Below are experts of layer 15 (counted from 0) of a mixture-of-experts language model. Rows are named router (the router's row for the expert) and show model dimensions 96-143. Each number is 200 + 20 x the weight over its row's rms, rounded and kept within 0 to 999.
After each expert's rows: a language model's description of what the expert responds to. This comes from a sample of Wikipedia text that the model never trained on.

# expert 10
router,195,193,229,239,190,202,208,207,195,200,237,212,180,219,204,218,195,169,211,184,188,208,221,157,201,216,198,180,219,170,157,169,239,207,182,194,210,175,182,203,171,198,177,197,186,208,186,187
Word-initial pieces starting with L, M, Art or Pol in ordinary prose and names, such as male, articles, Lord, Artillery.

# expert 7
router,203,196,201,211,189,225,201,190,213,181,246,206,181,205,211,208,204,183,192,204,210,187,212,187,191,208,210,183,181,186,185,179,193,196,179,187,199,207,196,232,181,172,166,182,180,195,185,193
Spaces, pipes, prepositions and month names placed right before a number in tables, dates and coordinates, such as in, on, September.

# expert 18
router,236,189,208,206,197,214,206,204,187,187,253,229,199,205,211,203,203,179,195,186,203,186,214,191,186,203,180,173,217,206,184,175,225,181,168,214,199,184,194,226,188,177,197,186,198,191,180,184
Sentence-final periods, semicolons, colons, closing parentheses, table pipes and heading equals signs, such as ;, )., |  |, ===.

# expert 24
router,232,202,200,185,172,230,188,200,214,213,257,216,212,197,172,197,228,175,188,182,200,168,222,185,228,190,151,199,191,188,142,191,217,172,193,203,214,195,215,212,184,179,200,211,207,202,168,180
Line breaks and descriptive place words like main, new, north, south, city, high, town, such as "main exhibit area", "south of".

# expert 23
router,239,224,204,219,162,237,180,189,196,197,247,215,203,196,197,200,210,215,205,190,190,191,240,182,208,214,191,205,201,203,200,190,220,187,181,229,208,180,196,220,169,162,178,188,202,215,168,207
Prepositions like at, after, against, to, from, by, and dashes or table pipes in sports rosters and office-term lists.

# expert 28
router,217,217,210,202,217,179,225,183,207,199,247,223,190,164,202,221,182,175,188,166,219,194,241,178,213,215,174,192,209,174,173,191,238,209,177,206,189,181,226,208,191,157,199,163,195,210,166,201
Word-initial B, b, Ch, ch and sub pieces, often in foreign names and places, such as border, Bullinger, substantive.

# expert 1
router,240,204,223,237,201,216,201,191,215,229,246,200,199,208,184,181,217,220,208,174,229,198,218,190,214,197,212,163,208,200,174,186,232,184,193,216,238,208,194,217,197,185,179,172,189,194,170,202
Capital letters and fragments inside gene names, chemical formulas, identifiers and abbreviations, such as GNB2L1, C35H43, aka.

# expert 2
router,202,214,218,205,182,232,189,167,208,181,245,226,186,202,173,170,174,182,200,205,233,192,208,194,180,209,199,206,184,210,208,208,205,206,206,223,231,197,204,219,187,172,192,196,182,210,182,226
Opening word pieces with r or r-clusters, capitalized or not, such as tr, Pr, str, Dr, rel, plus en dashes in score strings.

# expert 16
router,235,185,172,225,172,235,226,195,225,217,239,199,204,206,179,218,224,196,170,201,195,186,207,193,218,207,163,201,220,167,184,166,222,215,183,227,223,188,186,203,197,205,191,198,191,207,152,181
Closing pieces of words and nouns for people's roles, such as memoirist, noblewoman, portrait, father, president.

# expert 13
router,203,195,209,188,192,235,199,173,220,197,245,193,171,199,180,211,190,191,176,170,201,206,217,176,201,213,182,168,193,184,192,191,212,207,172,205,221,193,219,215,177,178,180,200,181,193,158,201
Final nouns of sports leagues, teams and organization names, such as League, Championship, Cup, Rangers, Foundation.

# expert 31
router,232,195,209,182,145,239,200,197,210,182,256,191,186,231,201,210,200,187,177,175,188,219,232,190,207,216,180,180,180,168,187,177,213,206,198,220,191,192,170,206,184,177,199,179,184,181,187,203
Line breaks, heading markers like == and ===, and word-initial p or P, such as put, pickup, Pts.

# expert 11
router,214,182,222,214,188,238,198,183,212,191,248,185,188,193,167,213,218,178,186,155,214,229,226,188,204,196,198,160,210,197,183,177,222,188,199,227,200,203,212,227,167,159,194,199,207,199,153,186
Single-letter word starts like c, h, g, j after the or possessives, and word-middle pieces, e.g. h‑orse, c‑ycling.

# expert 22
router,203,210,200,204,196,220,212,194,210,235,213,225,187,215,202,207,221,185,177,177,189,191,218,210,192,204,199,183,187,206,172,184,233,163,181,218,205,187,195,213,182,168,160,189,178,205,156,210
Short second or middle pieces early in a word, often re- and con-, such as reached, shrubs, keeping, Columbia.

# expert 3
router,220,202,217,202,201,180,223,216,209,208,248,197,202,210,222,220,214,195,191,156,203,192,225,198,198,214,207,209,218,175,193,196,239,171,209,197,188,177,227,216,181,182,197,188,204,191,181,199
First capital letter or first byte of an accented character starting a proper name, such as D in Dutilleux, C in Céladon, Ã in Vålerengen.

# expert 19
router,244,199,219,197,204,249,210,210,203,207,255,220,196,204,197,206,202,198,180,194,196,208,203,165,188,195,174,204,213,162,181,165,217,172,189,237,189,196,197,208,204,163,190,199,182,191,178,177
Auxiliaries, articles, negation and quantifiers in running prose, such as had, has, a, not, all, most, much.

# expert 12
router,205,210,187,213,183,250,215,187,206,215,214,204,184,204,197,224,198,227,188,229,202,208,219,189,197,215,196,191,193,179,202,180,242,194,180,225,196,183,202,210,203,202,194,178,192,188,176,204
Common English first names and the inner or final pieces of surnames and given names, such as John, -son, -ann, -ie in Ollie.

# expert 0
router,198,195,213,198,184,235,211,193,183,220,284,196,188,201,210,205,206,189,207,182,228,199,240,189,216,206,183,193,185,202,184,176,213,181,188,215,204,190,202,203,191,178,175,213,210,187,172,186
Digits in tables, scores and coordinates, plus unit symbols after numbers, such as 6–4, km, ft, °, ′.

# expert 26
router,195,170,195,224,194,198,202,200,214,205,254,203,205,187,199,203,226,186,178,190,190,192,270,173,187,187,195,181,194,182,191,195,203,193,202,209,209,197,198,197,176,182,187,211,210,205,168,178
Word-start pieces s, S, un, res, ex, sup, as in s‑quad, s‑aw, un‑abated, and pieces inside CJK or Vietnamese names.

# expert 5
router,212,201,177,193,213,210,224,188,187,200,262,194,189,211,185,185,212,192,168,192,170,232,244,194,185,218,214,186,198,190,185,182,232,171,179,205,189,178,202,216,198,166,191,187,187,214,171,205
Digit pieces completing years after a leading 1 or 2, like 1969, 1980, 2018, plus the preposition in and century.

# expert 14
router,205,211,171,200,187,256,203,153,227,200,257,202,195,215,209,190,223,209,195,170,202,225,227,180,185,232,210,184,208,155,168,159,227,191,210,192,205,205,205,224,180,187,190,208,186,202,183,186
Forms of be (was, is, can be, to be) after a subject, plus line breaks, table pipes, and numbers in lists.

# expert 8
router,219,177,211,234,213,238,202,188,188,179,243,192,179,198,177,239,207,223,199,217,187,193,246,183,184,230,172,214,163,204,179,174,183,189,182,201,202,180,188,223,163,176,181,209,190,213,170,198
Past-tense event verbs such as made, played, released, and endings like -ed, -ing, -ation, often in infobox labels.

# expert 17
router,207,216,196,187,184,244,199,208,225,187,225,184,196,200,191,183,238,211,160,191,206,203,209,185,203,203,169,181,196,182,203,222,205,158,182,206,222,183,191,212,198,207,173,175,184,223,164,164
Word pieces inside foreign names and rarer words, like c in Belitcenco or Strathclyde, plus word starts f, comp, acc, exp.

# expert 6
router,192,164,194,190,179,250,216,190,237,201,242,208,194,207,175,200,210,187,187,154,210,194,238,171,182,216,178,169,185,195,189,175,201,221,192,226,210,175,189,208,176,187,184,213,200,193,165,212
Abstract noun endings and plural suffixes in expository prose, plus "and", "these" and "research", such as -ency, -ation, -ities, -ages.

# expert 30
router,229,206,203,203,174,261,204,176,240,212,220,228,166,204,200,216,182,197,203,195,208,183,234,184,184,206,200,193,189,170,165,203,202,173,187,203,185,194,218,217,199,193,166,177,201,178,168,208
Last pieces of place and personal names, and words like County, University, Park, such as -ney, -ka, -ville, -shire, -burg.

# expert 21
router,228,217,182,180,199,227,221,193,223,210,242,178,206,202,211,220,195,213,193,146,166,219,232,185,199,209,177,174,211,193,163,179,215,176,183,221,198,208,224,184,159,182,158,207,194,220,208,178
Opening letters of lowercase words after a space, such as w, st, th, de, in "w-idth", "st-ate", "th-rust", "de-al".

# expert 25
router,199,193,206,212,186,238,209,188,186,209,271,222,184,188,184,195,217,181,225,200,229,201,208,206,221,190,192,199,192,207,200,195,231,199,198,202,231,161,198,196,197,184,220,191,195,220,169,186
Nationality, regional and directional adjectives and the word of, such as Eastern, Roman, German, Latin, portrait of.

# expert 9
router,208,213,183,205,205,221,177,177,222,177,254,235,205,199,181,210,190,204,218,151,197,198,202,210,183,210,193,175,192,174,165,190,230,186,163,239,182,174,221,222,188,188,183,170,196,206,155,196
Function words opening a noun phrase in narrative prose, such as the, his, its, an, "in the", "during the".

# expert 27
router,210,185,203,204,179,219,207,174,199,211,238,211,195,210,196,198,218,208,192,156,188,222,233,175,205,212,204,158,154,176,157,203,205,211,182,211,203,174,207,216,178,184,208,185,172,193,179,203
Word-initial pieces starting with R, G, Cl, Car, Bar, often team or personal names, such as Giants, Rapids, Carter, Matilda.

# expert 20
router,215,230,193,188,181,226,210,177,217,207,238,208,219,202,206,227,214,179,218,180,199,204,222,197,203,211,205,168,217,205,214,171,212,220,184,205,200,193,205,215,190,188,208,200,199,230,187,211
Word openings like pro, success, oper, Super, elect, and pieces of accented or non-English names, such as é in Télévision.

# expert 29
router,236,206,223,190,180,225,217,179,198,206,249,244,174,192,196,211,202,177,193,167,186,179,241,159,194,195,195,178,217,173,198,209,237,200,204,208,185,181,184,211,184,205,165,201,169,208,173,186
Commas and clause joiners ending a phrase, like ", as", ", which", ", but", and, to, that, often before pronouns.

# expert 4
router,197,191,176,177,184,204,236,180,206,197,270,227,204,169,197,198,209,181,204,206,230,214,260,190,187,212,200,175,173,169,181,170,206,180,182,224,190,196,171,223,171,184,180,178,190,206,188,209
Digits, commas and percent signs inside numbers in census data, election tables and dates, such as 93,386, 33.6%, 1922.